Experts of a small language model.
Size: 10 layers, width 320, vocabulary 2048.
Experts: 48 experts in each of 10 layers, 80 SwiGLU neurons an expert, 2 picks a token, a softmax router.
Training: a variant of Muon for the experts, 447M tokens.
Below are experts of layer 3 (counted from 0) of a mixture-of-experts language model. Rows are named router (the router's row for the expert), down (a neuron's output weights, with its number) and show model dimensions 192-255. Each number is 128 + 32 x the weight over its row's rms, rounded and kept within 0 to 255.
After each expert's rows: "comes before" lists some tokens at least twice as common just after its tokens as in all text. This comes from a sample of Wikipedia text that the model never trained on. Tokens count by the router's weight.

# expert 41
router [166  77 160 126  82  83  97 162 123 139 110 109  59  81 106 140 147 137 126 107  84 216  64 174 150 117 133 104 132 128 149 115 149 162 120 197 137 164 125 115 156  66 146 147 170  44 134 102 172 163 109  86 184 113 123 149 129 129 181 119 104 159 109 142]
down0 [154  87 139 125 149 122 134 123 122 164 118 116 127 114  90 118 134 131  92 147 163 140 140 128 144 117 137 118 135 116 128 106 153  93 105 107 142  82  85 166 117 113 129 139 132 138 127 175  90 104  94 108 147 111 142  14 167  96  99 102 117  60 112 190]
down1 [160  86 100 112 155 147  69 107 150 190 131  95 135 115 155 131 175 134 148 191  86 127 172 137 120 162 130 114 121 186 115  83 155 120 141 163  89 111 113 114  79 115 111 106 110 129 102  64 157 110 167 129 141 166 102 155 161  76  83 192 101 126 133 107]
down2 [125 158 153 144 134 170 158 128 141 119 124 121 123 120 134 145 135 115  86 108 185 163 213 141  83  64 114 132  99 185 153 148 104 139 136 109  76 179 163 125 110 159 121 135 142 151  97 141 117  96 119 110 118 132  96  86  86  90 104 126 129 208  98  91]
down3 [115 138  95 183 140 169 146 154 133 119 175 188 167 140  98 161 142 151 135 133 187 169 150 104 161 163 118 131 153 111  84 116 118 160 143 115 142 153 131 109 130 106  89 132 159 180 135 144  99 109 120 156 158 125 110 131  98 129 113 158 102 112 148 122]
down4 [213 134 135 194 166  93 158 164 111 101 170  77 114 116  52 117 169 137 129 129  99 124 118  93 123 144 150 145 117 125 161  73 150 141 140 143 138 115  95 108  94  93 156  85 192  62 150  99 157 110 134 130  83 127 101 128 152 107 169 101  78 134 146  75]
down5 [101 178 103 101 158 136 122 124  96 145  87 160 138 193 108 110 179 158 132 135 135  95 128 143 116 183 119  98 148  98 160 119 122 153 104 104 104 117 184 134 138 131 152 124 169 155 162 129 130 171 154 125 102 154  97 132 215 152  85 127 152 177  96 161]
down6 [135 116 171 199 109 103 143 132  74 192 143 173  81 122 141 113 151 137  83 159 135 122 150  92 130 136 156  68 126 133 117  92 119 137 109 142 114 158 139 137  95 151  79 110 141 119 114 177 127 113  79  81 160 173 158 100 125 106 124 127  90  67 174 123]
comes before: " the", " a", " 19", " his", " 18", " its"

# expert 4
router [138 107 192 169 170 113 138 158 101 122 119 137 124  68 148 121 141 114 132 119 107 167 101 145 138  80 160 144  46 234 131  97 144 131  89 138 120 143  94 117 143 103 176 160 155 123 104 165 180 163 139 122 180 112 152 122  98 127 159  99 115 124 124  76]
down0 [115 132 124 141 116  82 134  70 159 211 155 154 134 124  70 116 174 135 117 132  91 135 128 116 162 134  88 139 123 156 107 103 124 134  97 135 101  87 173 152 119 120 135 116 157 161 160 135 120 120 125 177 156 151 120 134 131 217 138  83 108 113 141 103]
down1 [165 157 149 116  87 158 143 128  83  94 102  86 144 120 128 116 156 129 149 103 126  44  81  82 125 145 116 127 156  77 212 130  98  98 104 100 142  84 141 115 160 142 193  70  78 114 121 181 106  93 114 148 159 187 141 122 139  74 117 116 116 121 153 195]
down2 [110 121 167 153 113  99  79 215  83 171 123 127  75 108 173 163 141 102 155 129  79 157 120 171 131  80 138 126 109  89 130 105 146 150 109 131 149 152 106 125 118 107 145 105 173 108 134 183 115 154  97  79 137  72  97 143 117 157  92 176 153 143 166 179]
down3 [154 190 133 154 127  81 117 199 116 139 118 133 134  83 135 158 103 109 153 126 110 129 150 101 135 111  93 107 119 150 159 155 102  97 181  65 144 165 158  98 124 117 184 148 116 159  55 111 132 125 119 121  70  80 140 116 174 102 155 114 130 146  84  56]
down4 [179 144  84 135 147 134 102 124 203 127 139 105 119 163  87 144  86 138 110 117 175 113  83 123 165 147 169 120 138 143 100 133  97 166 138 130 142  73 116  91 148 118 142 117  87  97 150 117 154 103 198 118 135  98  84 127 116 139 146 153 173 141 149 170]
down5 [ 88 124 139 115 107 127 116 123 149  78 115 102 133 118  87  91 161 125  93  90 208  81 175 124  97 120  90 164 101 158 166 124  65 171 175 196 136 129 133 112 128  81 131  92 108 121  85 176 117 121 102 151  97 134  94 169 118 196 130 104 123 166 122 148]
down6 [116 144  76 132 128 150 122 122  71  96 121 160  97  91 141 149 127 133 161 150 134 158 116 115 127 121 118 122 101 194 121 169 193 126 187  98 151 113 126 151  97 147 124 145 158 105 144 100 106  80 124 124 102 162 146 125 107 108 156 107 111 121 191  95]
comes before: " |", ".", ")", "°", "%", ","

# expert 46
router [154 139 141 141 150 121 123 143 100 162 141  95 127  73 172 171 168 160 163 134 104 171 137 143 115 142 146  92 121 146 146 169 129 140 149 118 151 160 117 121 143  97 116 133 125  89 110 104 195 134 144 101 135  83 179 151  88 155 131  92 125 171  91  89]
down0 [118 147  87 152 130 109 132 196 138 115 135 106  35 138 139 160 133  69 109 143 126 146 135 150 131 113 125 134 115 155 153 128 189 168 142 121  74 133 149  83  67 161  98 113 121 135 133 118 147 127 139 129  68 154  58 159 132 150 127 103 128 112 189 112]
down1 [148 140 183 133 154 131 162 170 170 150  92 166 180 150 122 159 135  71 115  60  71 162  87 147 151 113 152  78 135 150 128 123 113 170 141 145  83 111 148 123 157 103  70 123  94 115 148 100 155 136 149 156 154 147 116  77 135 182 153 136 149 112  73 119]
down2 [100  92 130 148 148 180  91 167  91 149 119 153 158  75 122  93 130 197 120 157 120 143 113 133 130  77 135 165  62 137 209  97 149 108 166 143 134 160 150  92 166  77 135 102 107 162 163 109 154 157 114 143  97 125 157 123 144 141 174 142 122 132 119 125]
down3 [177 126 115 191 103 125 124 147  86  91  92  93  93 143 141 155  58  93 137 120 156 112 126 136 142 180  96 102 116 140  92 134 141 139 152 156 144 115 182 155  72 121 145 130 131 104 125  78 133 135 178  61 122 120 155 161 137 110  53 107 135 106 118 102]
down4 [168 143 125 101 139 110  85 103 187  60  92 113 118  97  94 136 141 112 163  85 145 131  71 133  95  96 133  81 141 131 104 178 158 121  99 101 120 163 122 103 207  96  62 116 142 106 144 100 130 102 153 172 170 134 144 140 122 103 139  95  87 134 122 181]
down5 [164 159  63 154 176 137 115  92 144 113 158 153 137 136  90  74 117 116 147 146 139 106 156 115  61 121 184 162 198 112 108 138 138 137 147  88 148  97 159 135 159  66 146 163 117 168 152 178 137 114 135 125 127 142  72 104 121  98 179 175 117 139 171 172]
down6 [127  67 164 122 195 108 103 142 102 147 150 120 162 113 187 157 192 158 131 170 107  93 136 103 184 115  71 131  89 180 177 127 149 177 110 144 142 148 150  93 206  81 179 123 159 137 103 167  97 130 125 108 150 129  99 130 112 107 116  89 156 111  98 106]
comes before: " the", " ", " he", " was", " it", " a"

# expert 9
router [115 145 157 100 113 131  40 102  93 172 142 113 109 122 139 121 175 157 125 114  25 117 136 137 170 137 204 132 120 199 147 137  99 172 155 161 185 141 115  83 144 147 183 144 189 107  85 141 128 188 102 132 158 127 194 135 114 138 126 106  99 162 111 134]
down0 [ 91 211 113 133 113 168 174 142  85 116 130 155 193  75 127 156 108 128 124  78  97  71  82 145  99 108 163 134 161  86 137 117 123 137 107 149  96 114 176 106 124  88 182  96  73 138 122 190  99 151 101 117 163 115 139 102 131 118  96 117 105 109 159 172]
down1 [165 161 118 137 133 139  64 141  98 149  73 129 141 123 144 146 143 120 120 139 107  86 146  87 127 103 127 117 139  94 194 120 151 111 137 137 100 165 154 166 123 126  78 114 152  87 176 134 167  94  86 143 105 106 140  68 122  97 124 179  93 144  61 144]
down2 [ 67  95 138 110 167 149 110 181  84 112 182 111 118 129 129 108 171 101  98  91 104 156 117 153  80 114 115 157 145 106  99 116  73 155 170 177  93 169 105 175  63 146  54  47 110 188 143 163 142 151 144 160 162 116  66 135 118 115 118 103 200 143  94 181]
down3 [106 125  96  98  45 148  86 153 135 148  96 112  52 146 139 136 156 189 111 106 180 105 109  83  85 125 139 149 165 139 115 136 161  90 137 119  95 110 104  96 112 183 122  47 107 158 100  86 137 115  51 150 124 163 152  86 126 129 132 115 134 164 104 142]
down4 [116  98  96 145 131  89 112 132 163 132 146 128 194 166 144 140 148  97 147 129 159  62 145 151 136 105  86 137 135 125  84 131 135 128 109 147 187 157 172  91 122 146 150 169 136 103 123 128  77 102 147 131 144  47  85 163 162 138 120 143 129 149 104 136]
down5 [166 116 114 119 116 129 127 109 135 104 141  97  97 101  63 142 146 121 181 156 186 117 104 129 130 175 130  89 160  98 115 171  73 158 102  90 130 159 134 116 142  99 144 112  93 187  95 137 146 144  87 103 123 114 130 123 157  99 151 117  60 182 101 116]
down6 [156  82 121  65 132  83 159 166 170 147 107  84 101 116  80 186 146 107 143 136 114 135 133 159 107 121  67 109 162 144 155 134 166 134 159 155 170 129  72 139  47 120 203  99 138 132 180 130 136 125  99 167 143  85 148 139  92 143 134 180  86  82 127 109]
comes before: ",", ".", " of", "ion", " and", " in"

# expert 10
router [139 100 171 116  75 142 107 145 148 173 116  59 102 102 170  81 175  97 113 133 120 121 178 172 149  76 135  93 150 116 186 128  96 124 154 133 145 200 101 105 108 100 146 154 112 114  71 163 145 165 122  80 106 121 140 106 132 169 158 159 121 213 122 171]
down0 [ 61  75 111 177 158 150 100 129 155 121 205 100 153 110  94 119 135 164 146 176  52  96  77 152  99 103 115 148 139 123 121 137  80 130 131 145 116  60 148 147 100  96  93 139 180 125 200  93  97 116 106 115 126 112  73 122 142 161 182 128 131 119  93 158]
down1 [127 116 132 126 117 120 142  45  39 148 118 164 144 118 126 157 127 116 178 157 150  99 151 188 142 134 130 159 141 101 115 136  92 120 103  67 178 104 100 161 128 104 122  91 123 137 137 116 151  16 147 109 142 158 113 161 148 132 125 142 106 139 140 138]
down2 [144 161 103 126 110 109 113 123 146 129 138 101 181  88 106 126 173 151 112 177 111 156 211 117  91 104 120 138 125 147 126 142  98 141 160 116  71 126 130 135  23 138  98  88 145 128  46  71 155 174 144 120 177 143 119 162 147 139 109 112 139 100  40 100]
down3 [186 101 122 104  98 190 125 171 128 132  88 113 139 193 146 183 153  83  92  79 117 112 130 164 164 143 130 120  79 113 175 138  83 152 146 133 171  94 106 105 126 159 115  89 143 132 147 161 145 196  89 150  27 122 131 156 138 106 123 137 160 129 116 102]
down4 [135 160 115 164 106 140 121  89 194  35  81 107 171 117 116 141 146 124 139 153  81  91 123 122 103 117 137 131  81 116 130 151 109 117 167 114 122 123 117 164 140  95  66 132  61 104 172 101 140  85 167 168 174 109  91 141 126 137 166 136 177  23 123 144]
down5 [120  89 127  80 129 145 154 110 115 133 181 110 159 194 154 124 166 103 121 139 111  88  93 189  72 120 194 167 140 163  56 188  65 144 100 112 139 178 104 168 101 110 132 155 111 156  92 133 119 109 122 155 128 111  73 130 159 100 152 154 131 115  94 139]
down6 [117 220  99 154 120 175 202 130  96 125 138 116 143 138  88 106 132 147 125 147 147 102 177 136 141 138 132 154 146 120 131 146 105 146  86 127 119 131  72 165 166 131 102 108 122 166 124 162  91 126 106 132 111 132 183  87 129 145 178 114 125  68 120 157]
comes before: "ed", "ing", "ive", "er", " of", "ure"

# expert 25
router [194 132 136 124 159 110  81 130  94 151  94  84  74  60 189 122 146 137 165 113  45 157 154 171  91 121 146 118  95 147 191 115 165 168  87 140 159 137 107 135 169 100 183  88 119 151 107  93 111 174 117 124 178 115 103 131 143 167 168 152 129 145 180  84]
down0 [173 158  85 120 141 137 111 163 175 146 142  84 169 128 140  93 120 133 162 123 110  76 117 114 178 129 156 126 167  94 113 152  81 155 116 142  97  91 100 114 113  77 151  96  29  91 166 108 111 124  87  89 144 140 137 142 154 103  56 153  93 188 136  94]
down1 [109 130  90  77 136  49 135 159 103 113 113 110 149  92 167 168 138 160 101 162 115 223 108 137 153 115  89 147 147 102 134 220 143  74 118 118 146 134 131 140 103 118 134 154 154  62 157 128 117 181 104  91 166 138 123 137 125 197 110 104 163 151 163 152]
down2 [178 160  85 159 151  87 112  62 160 104 165 149  89 137 122 119 165 121 133 105 166 139 101 153  86  71 167  99 105 100 142 149 144 117 205 148 145 110 107 155 137 138 101 164  87 200 109  33 149  76 121 135 119 203 189 181 155  71 136 182 146 158 146 110]
down3 [157  57 156 117 119 140  98  54  79 135 168 125 132 175 109 158 156 109 144 146 116 136 187 149  70 138 112 151  93 141 155 173 143 110  96  91 132 165 105 148 114 128 140 151 143 158 117 122 139 126 129 154 177 166 122  71 111  65 164 133  83 120 124 140]
down4 [ 84 118  84  83  83 106 131 129 134 179  94  98 176 111  40  79 128 142 165 135 149 139 114 125  89  93 198 157 105 115 112  71 117 198 109 135 144 135  88 109 129 151 169  91 172 127 142 113 178 185  93 142 152 105 136 100  99  81 144 148 105 133 152 113]
down5 [180 141 141 153 116 127 107  25 124 159 174 103 155 107 107  87 181 157 112 109 161  63 118 164 142 150  52 135 114 122 154 165 179 115  99 185 129 129 154 145  85 166 127 107  96 121 110 183 157 138 116 157  62 128  99  88  72 127  88 147  90 119 110  94]
down6 [ 86 137 115 116  83  63 125 133  99  97 140 122 138  61 145 178 118 106 136 131  92 145 186 162 130 134 160 124  88 153  95 162  99 148  97 152 120 126 133  85  86  84 204  70 168 105 133 170 138 141 141 144 183  61 121 159 108 153 178 135 139 128 110 144]
comes before: "\n", " ", " 1", " 2", " 0", " 3"

# expert 37
router [151  88 124  99  87  79 136 123  95 180 130  67  89  21 152 111 151 138 110  98 114 128 136 134 187  84 123 119 128 147 127  86 188 150  88 121 111 158 118 130 191  57 168 104 137  72 130 108 137 138 114  86 130 135 213 128 103 123 161 120 142 187 189 106]
down0 [ 57 161 120 185 124 136 130  87 126 121 158 138 118 145 158 133 157 178 159  99 143  72 130  94 103  62 182  96 173 160 109 173 143 166 145 116 127  92 131 107 189 120 119 205 108 180 136 117 132 143 129 121 134 172 201 121 115 106 155 101 119 153 159 138]
down1 [123 134 181 100  81  86 156 122 150 138 135 101 159  98 118  94 152 179 207 164  25  89 122 127 137 127 118  98 154 129 113  90 106 120 178 135 161 123 134 158 172 106 169 144 127 205 134 119  94  86 122 118 144 158 166 142 120 171  66 112 126 126 152 152]
down2 [158 136 122 136 123  68  91 102  83 124 156 132  87 178 117  99 108 121 140 147 104 128 158 146 148  87 120 158 126 156  97 131 120 130 137 210 131  90 130 141 151 130 178 185 126 135 111 199  74 101  63 111  97 132 175 122 180  75 107  99 104 115 112 119]
down3 [173  69 132 146 101 128 112 124 199  67 123 103  75 117  75 158 111 179  70 128 135 136 180 146 130 120 155 156 175 103 115  77 114 140 148 129 109 146 123  74 133 109 105  97 133 127  68 132 209 137 109 209 141 138  32 117  37 196 138 153 173 157 112 125]
down4 [114 141 131 159 135 139  78  59 167 109 114 212 129 150 198  91 177 127 110 145 148 145 147 133 136 114  66 153 137  64 125 135 112 120 166  69 144  93 120 148 122 116 140 139 146 127 104 177  63  69 136 134 170 131 140 171 162  78 119 122 109 197 121 155]
down5 [ 95 130 177 163 146 140  57 118 100 127  96 112 118  74  82 174 113 126 222 108 130 163 144  99 112 160 131 131 113 119  78 183 133 100  92 104  91 113 102 176  76 111 134  97 165 132 129 113 100 123  94 119 107 146  60  71 111 146  84  93 129  89 136 150]
down6 [138 151 134 121 134 144 155 115 100 135  96 176  67 103  70 164 126 114 118 143 116  52 152  82  97 187 176 149 129 128 185 186 120 129 121 115 116 125 101 154 104 161 147 141  83 135 163  91 118 156 191 104 110 166 121 143 133  94 143 135 158 124 132 106]
comes before: " the", " a", " his", " be", " an", " its"

# expert 24
router [144 160 170 119 116  87 126 129 111 125 126  92 139 129 150 152 180 168 145 119 136 149 110 141 135 149 216 116 127  92 141 148 209 119 150 165 151 152  94 119 168 105 113 146 137  65 104 121 159 170 115 118 212 114 146 156 108 178 132  68 119 154 115 132]
down0 [139 119 131 137 163 114 182  98 175  87 133  80 154 192  87  57 181 116 106 105 165 105 126 127 151 164 142  69 131 103  53 139 157 100  71 156  79 182 164  77 114 185 160 162 159 131 123 174  95 132 104 116 127 155 122 128 201 169 132 157 134 141 125  99]
down1 [ 87  77  96  91 142 138 148 123 152 125 209 173 135 132 101  97 143 102 112 172  83 157 100 170 182 111 125 145  91  91 129 119 161 140 107  59 162 128 151 125 128 126 125 171 116 123  67  76 127 141 191 164 143  72 106 164 169 161  80 119  66 149  64 137]
down2 [ 85 188 107 139 123 141  66 143 137  62  97 149  94 124 211 132 171 111 101  64 120 153 136 129 144  97  97 102  95 128  85 158 105 134 120 172 159 116 136 153 161 146 150  96 140 123 164 142 163 145 113 169 113  89 144  73 115 107  74 109  88 107 134 115]
down3 [106 144 146 110 148  85 133 176 172 150 152 135 163 202  98 144 119 134 150  87 109 156 109 164 119 192 142 152 114 126 118 107 104 122  83 188 130 134 129 134 164 172 119  99  93 198 127 141 202 133 124 133 104 146 132 129 150 179 135 128  62  91 122 155]
down4 [ 73 159 139 133 124 112 144 123  69 178 139 118 163 151 149 149 148  89 150 132 121 146 119 143 165  95 122 100  82 159 152 147 143 104 126 107 130 141 180 144 119 143 114 149 119 108 119 102 118 100 114 128 148 117  89 152 106 110 140 123  49  99 115  95]
down5 [108 106  96 127  89 169 115 157 117 142 123 100 162 104 119 120 159 192 162 150 127 129  89 186  98 153 108 152 177 167 130 156 133 119 144 153 132 109 109 106 113 105 178 113 150 137  56 113 117 144 133 119 163 188 141  99 128 174 173 178 144 156 119 130]
down6 [182  99  87 125 114  44 144 123  94 127 102 156 196  93 137 146 136 108  58 115 198  88 126 116 142 125 112 164 126 141 112 102 147 110 152  61 118 125 135 120 150 114 145 198 161 113 165 182 125 155 114  93 124  82 156 113 101 192 139 141  78 138 127 120]
comes before: " of", ",", ".", " in", " and", ":"

# expert 30
router [143 151 141 137 155  60 107 164  88 168 137  93 151 138 149 152 121 145 159 134 166 126 179 114 111 156 150  74 105 134 144 134 135 151 107 116  99 116 127 115 159 104 133 156 147 161 115 138 179  92 140 145 176  97 183 117  75 166 172 115 131 173 144 161]
down0 [123 167 101 183 105  84  97 119 118 159 163  83 165 138  77 147 129 121 129 153 110 145 150 124 104 119 109  60 102 154 149 116 149 157 102 135 134 166 118 165  82 120 123 139  86 192  57 198 170 149  97 116 101 124 167  92 137 128 140 126 142  99 164 136]
down1 [153 107 102  98 179 177  57 168 103  68 133 143 119 143 106 125 141 161  96 157 161  98 184 152 110 118 109 148  48 196 118  76  58 126 108 151 110 116  78 142 131 104 139 126  91 117 133 109 162 112 135  79 128 139 149 151 120 130 125 150  66 129 161 125]
down2 [ 93 113 150 102 165  53  75 100 147 155 166 167 137  93  75  99 174 116 115 165 181  50 125 134 162 103 158 115  75 114 157 178 168 157 104 142 157 127  90 116 111 125 155 115 136 171  80 134 113 108  95 101  95 165 112  94 180 151  91 165 109 117 128 119]
down3 [ 68 134 192 130 106 131 161 117 177  95 140 126 108 140 145 134 138  88 104 125 133 140 157 107  98 170 120 128  80 108 121 169  85 133 111 158 130 116 111 122 112 139 162 134 115 123  63 101 127 160  58 157 185 114 133 155 124 155 127  97 129 169 131 174]
down4 [130 143  98 121 194 131 128 122 130 125 141  81 110 137  77 164 163 108 155 148  76 136 166  57  68  64 137  80  71 125  69 136  77 139 109 130 111 135  99 126 182 122 128 144 142 184 120  87 126  93 188 131 159 149 130 158 145 153 144 131 110 108 116 189]
down5 [120 128  84 100 123 178 170  95 126 105 103  75 150 138 142 113 113 183 150 173 177  56 164  83 169 149 106 146 130 123 125 114 124  85  68 132 136 127 153 169  68 116 146 137  97 180 132 129 108 115 137 191 123 133 127 101 147 151  77  93 174 116 158 190]
down6 [147 155 195 124 126 163 130 149 192 153  60 148  99 157 133 127 115  81 181  99  70 113 173 150 129 166  99  97 127 105  65 119 121 111 162 178 117 102 130 163 142 135  83 108 150 136 160 120  57  83 142  96  92 160 143 132 217 142  90 102 132 142  83  62]
comes before: "ly", " ", "s", " to", " in", " of"

# expert 39
router [135 158 149  68 176 103  75 155 112 115 147  96  93  81 175 103 169 164 128  62 150 104 179 161 130 142 117 146 122 126 161  79 157 150  89  83 156 156  98 123  82 126 120 148 140  70  94  90 149 104 121 169 142  50 176 117  63 187 171  94 129 154 111 125]
down0 [106 158 166 102  99 102  68 142  78 156 141 115 139 140 146 102 135 135 139 144 106 143  81 183 164 149  73 135 168 148 110  65 110 157 184 135 103 137 104 141  62 190  93 134 135  93 160 194 130  97 157 140 110 135 101  80 135 140  71 143  97 157 124 200]
down1 [ 86 100 161 124 121 178 101  92 125 144 173 217 112 158 183 143  96 156 169 126 168  89 182  53 122  93 135 118 160 118 135 196  97  87 117  86 116 104  87 101 112 128  96 115 116 103 170 138 183  76 145 110 117 125  32 200  42 165 136 177  77 134 127 134]
down2 [120 154 136  83 129 142 181 135  79 154 168  90 126 119 105 158 109 161 123 102 155 120 111 151 107 179  72 151 194 137 148  99 120 190 126 165 127 114 148 101 133 153 150 127 178 117 126 161 153 120 163  86 108 161 122 137 166 131 191 130 100 128 205 136]
down3 [193  70 135 142  82 128 140 150 134 119 114 161  80 141  76 172 168 153 146 136 117 132 138 137 144 115 137 126 102 109 189  73 169 146 129 156  49 129 168 148 105 123 108  49 227 131 127 102 178 160 174 117 108 111 172 147  86  82 166 114 157 108 187  63]
down4 [138 103 141 102 163  84 134 182  96 154 162 175 129 101  72 137 120  66 155  67 168  90 163 211 100 128 162 135 138 112 138 183 118 125 140 115 186 131 208 108 110 114 149 145  99 125 162  86 176 168 166 141 142 128 145 116 138 185 107 144 116 154 124 119]
down5 [155 115 163 126 128  93 176 108 106 130 120  91 126 127 177  87 137 150 164 122 200 142 133 137 135 146 141 120 150  95  91  95  89 138 151 154 104 126 156  65 151 106 141 112 135 102 125  63 135  72 143 117 119 106 115 156 148  79 123 156 140  81 197  74]
down6 [152 114 153 186 176  58 137 153  83 101 168 116 173  78  96 134 139 190 162 160 173 170 193 163  92  93 102 102 187  85  87 109 138 143  82  92 186 152 138  87 142 145 129 134 113 122 135 129 121 135 103 137 122 124 111 114 138 138 106 145 153  92  64 114]
comes before: " by", " in", " to", " on", " the", " as"

# expert 3
router [131 134 149  71 141  98 131 159  39 132 154  67 138 127 165 125 196 152 130 135 130 147 152 160 144 132 148 100 112 122 161 115  96 140 113  86 197 138  88 119 149 107 102 224 179  88 100 169 135 142 163 181  83 101 155 150 104 169 157  55  96 138  78 138]
down0 [189 165 109 149 128 190 132 107 134 119 128 113 155 143 111 120  97  92 161 145  89 106 184  93 117  77 129  91 117 122 146 147 101 103 112  95 103  61 190 137 123 153 142 118 146 148 181 101 149 142 116 175 170 103 149 119 127 149 157 101 164 101  81 162]
down1 [ 70 146  91 124 124 104  75 128 162 154 149  76 123 148 144 166 120  88 168 107 122 106 115 135 148  84 117  87 149 138 113 147 144 217 113 119 119 123  99 112 109 134  54 132 105 109 143  59  94 119 106 176 137 119 129 106 135 129 145 136  59  99 194  92]
down2 [ 99 100 153 154 107 124 139 145 147 127 129 146 123 147 124 173 147  78 185 165 148  97 184 139  56  72 138 124 139 109 153 146 111 122 126 156 157 193 126 151 102  98 101  96 146 110 151  78 178  94 111 113 142 142 156 103  98 135 136 129 102 142 115  37]
down3 [118 167 140 155 144 168 139 105  96 136  90 125 173 157 129 134 133  77 148  81 119 163  73 154  85 126 107 165 117 148 164 165 162 177 174 112 144 114 141  93 157 119  83 129 143 101 153  78 179 120 119 175  92 134 142  93 190  45 120 106 135 180  41 167]
down4 [ 91 113 172 104  91 134 143 128 109 159  59 108 129 112 141 161 125 139 140 117  84 123 130 116 157 172 118 112 138 150 177 140 130 129 120 115 182 136 120  95  87  88  58 135 155 162 113 173 163 121 120 153 140 103 134 131 114 148 104 132  89 117 180 186]
down5 [122 154 113 168  75 124  81 137 155 101 116 115 139 115 114 140 159 117  92 155 189 135 152 137  93 180 129 161 177 121 195 114 135 120 178 145  85  93 118 136  36 138 107  68 122 174  64  97 142  92 186 130 138 158 109  95 111 129 143 155 170 110 116  54]
down6 [ 99 148 134 186 144  90 108  97 122  93 218 118 147 125 195 178 158 124 129  82 148 105 137 116 116 144 149 133  90 179 104 105 164 113 147 159 123 156 132 112 119 137 122 113  60 127 123  94 114 135 131 177 145 168 130 177 135  63  82 105 132 139 113 112]
comes before: "s", "ed", "ence", "ure", "i", "ent"

# expert 33
router [171 130 116 118 127  78 107 113  70 135 164  62 127 117 197 169 123 128 110 102  74 122 113 120 100 122 121  90 139 115 142 121 157 157 127 178 125 121 122  92 150 115 116 127 126 114 136 139 174 188 122 167 176 132 161 132  85 125 152 182 129 116 166 131]
down0 [103 123 138 129  80  88  99  92 137 160 131 144 166 172 122 155  49 124 160 151 168 146  99  97 183 178 144 141 140 117  55 106 159 134 124 155 129 160 184  35 104 129  91 104 138  71 102 125 154 125 106 102 112  71 105  94 137 178 143 138 109 114  99 157]
down1 [151  91 176 120  65 139 134  83 164 109 146 146 112 180  52  80  94 151 101 111 143  69 124 123 165  95  69 170 100 129 143  24 151 103  76 136 196 106 153 100 120 161 139 152  43 146  60 164 154  83 153 143 150 175 132 131 112  89 117  72 116 136 114 100]
down2 [103 164 140 124 177  91 110 156 118  77 136 107 182 113 110  86 144 133 148 117 114 135 136  87 106 109 152 141 137 134  97  71 122 177 170 166 105 174  93 106 110 115 136 113 146 135 183 106 142 152 167  94 141 107 153 145 110 170  99  86 148 126 126 171]
down3 [145 158 157 145 158 151 148 159 174 110 133 109  89  98 100  98  88 155 126 108 132 114 141  47 125 102  92 191  91 114 165 128 111  75  69 123 214 234 128 122 159  95 119 124 131 129 105 209  88 116 118 174 119 105  89 118 139 128 145 141 136 156 150 139]
down4 [224 163 175 145 131 108 148 101 124 113 111 139  84 146 146 104  92 151 133 117 195 100  99  93 124 115 174 100 158  59 144 139 144 128 188  97 194  88 118 106 172 118 165 131 152 141 133 127 139  99 115 114 101 110 160  79  58 136 164 115 126 188  92 138]
down5 [109 113 104 140 106 159 165  87 130 164 106  59 116 154 129 154 132 195 170 143 148 114 104 110 123 105 117 159 115 133 186 150 131 126 112 128 124 117 108 145 170 146 126 137  95 137 116  93 110 129  59 104 120 151 137 104  95  48 118 152 109 149 118 137]
down6 [ 86 126 121 118 149 182 135 142 120 145 121 179 140  81  92  69 114 118  93 162 157 115 141 112 126  82  69 142 155 119 171 104 176 155 138 138 105 123 108 158  98 177 136  64 133 140 169 139 168 104 120 126 129 165 140 124 129 167 163 141 121 141 136 137]
comes before: ":", "\n", " |", " is", " (", " ="

# expert 7
router [159 116 154 161 124 110  88 171  91 154 120 112 107 107 138 112 152 124  44 100  87 155 123 167 118 119 144 105 127 133 167 175  95 159  90 116 107 137  95  50 148 120 182 135 174 113 112 100 137 115 107  78 126 127 169 129 101 171 133  90 111 128 150  82]
down0 [110 114  68 123 131 166 132 164 122 145 111  69  47 146 119 104  62 124 138  91 161 151  97 129  97 122 164 108  74 108 143 119 167 154 158 134  72 112 131 133 111 150 105 131  56 128 162 180 145 111 143  78 114  85 127 185 145 109 158  96 131 147 109 140]
down1 [169 100 120 139  85 121 120  41 139 176 185 155 136 147 162 149 134 171  54 103 154 134  74 181 167 138 115  63 152 116 123  79 124 110 163 159 147  93 103  73 103 154 112 130 137 136 119 106  95 115 110 103 119 125 118 115 143 110  87 132 121 144 147 178]
down2 [112 173 118 125 184 149 132 175 194 179 157 102  61 143 155 172  84 134  99  67 161 141 105 156 117 156 116 110 107 157 154 108 147  65 139 140 128 144  97 139 132  60 161 168 152 125 141 171 122 131  80 106 128 130 132 183 151 126 178 142 115  90 155 119]
down3 [199  99 127 125 126  92  74 106 100  88 141 109 105 118 168 146  50  62 133 149 133 152 138 155  86 140 142  38 104 136 105  95 105 179  99 224 116 147 101 115 117 110 155 136 146 185 124  98 139 174 108 110 134 149 103 129 159  55 143 158  77 105  79  92]
down4 [113 174 158 118 142 158 128 145 177 136 118 147 117 173 129 120 145  97 129 110 136 137 131 141  86  99  98  99 111 102 184  85  86 159 147 116  85 166 129 127 133 148 146 121 118  82 122 158 122 158 114  69  92 116 134 161 160  73 154  83 191 126 149 141]
down5 [123 125 124  71 129 137 119  89 184 118 106 143 129 177  98  97 127  57 161 151  88 167  92 102  60  83 130 171 100 162 113 113 164  72  95 117 116 156 119 108  80 125 132 111 105 163  94 148  79 117 124 121  99 166 157 118 137 184 195 130 148 116 145 143]
down6 [172 129  95 154  94 118 169  27 140 100 110 126 129 140 146 167 144 168 112 118 114  62 144  38 159  74 125 142 119 134 152 155 102 130 173 143 105 143 148  81 118 135 136 178 100 125 146 148 167 124 129 181 194 110 146 142 208  95 128 122 147 101 121 130]
comes before: " |", ",", ".", ";", " of", " and"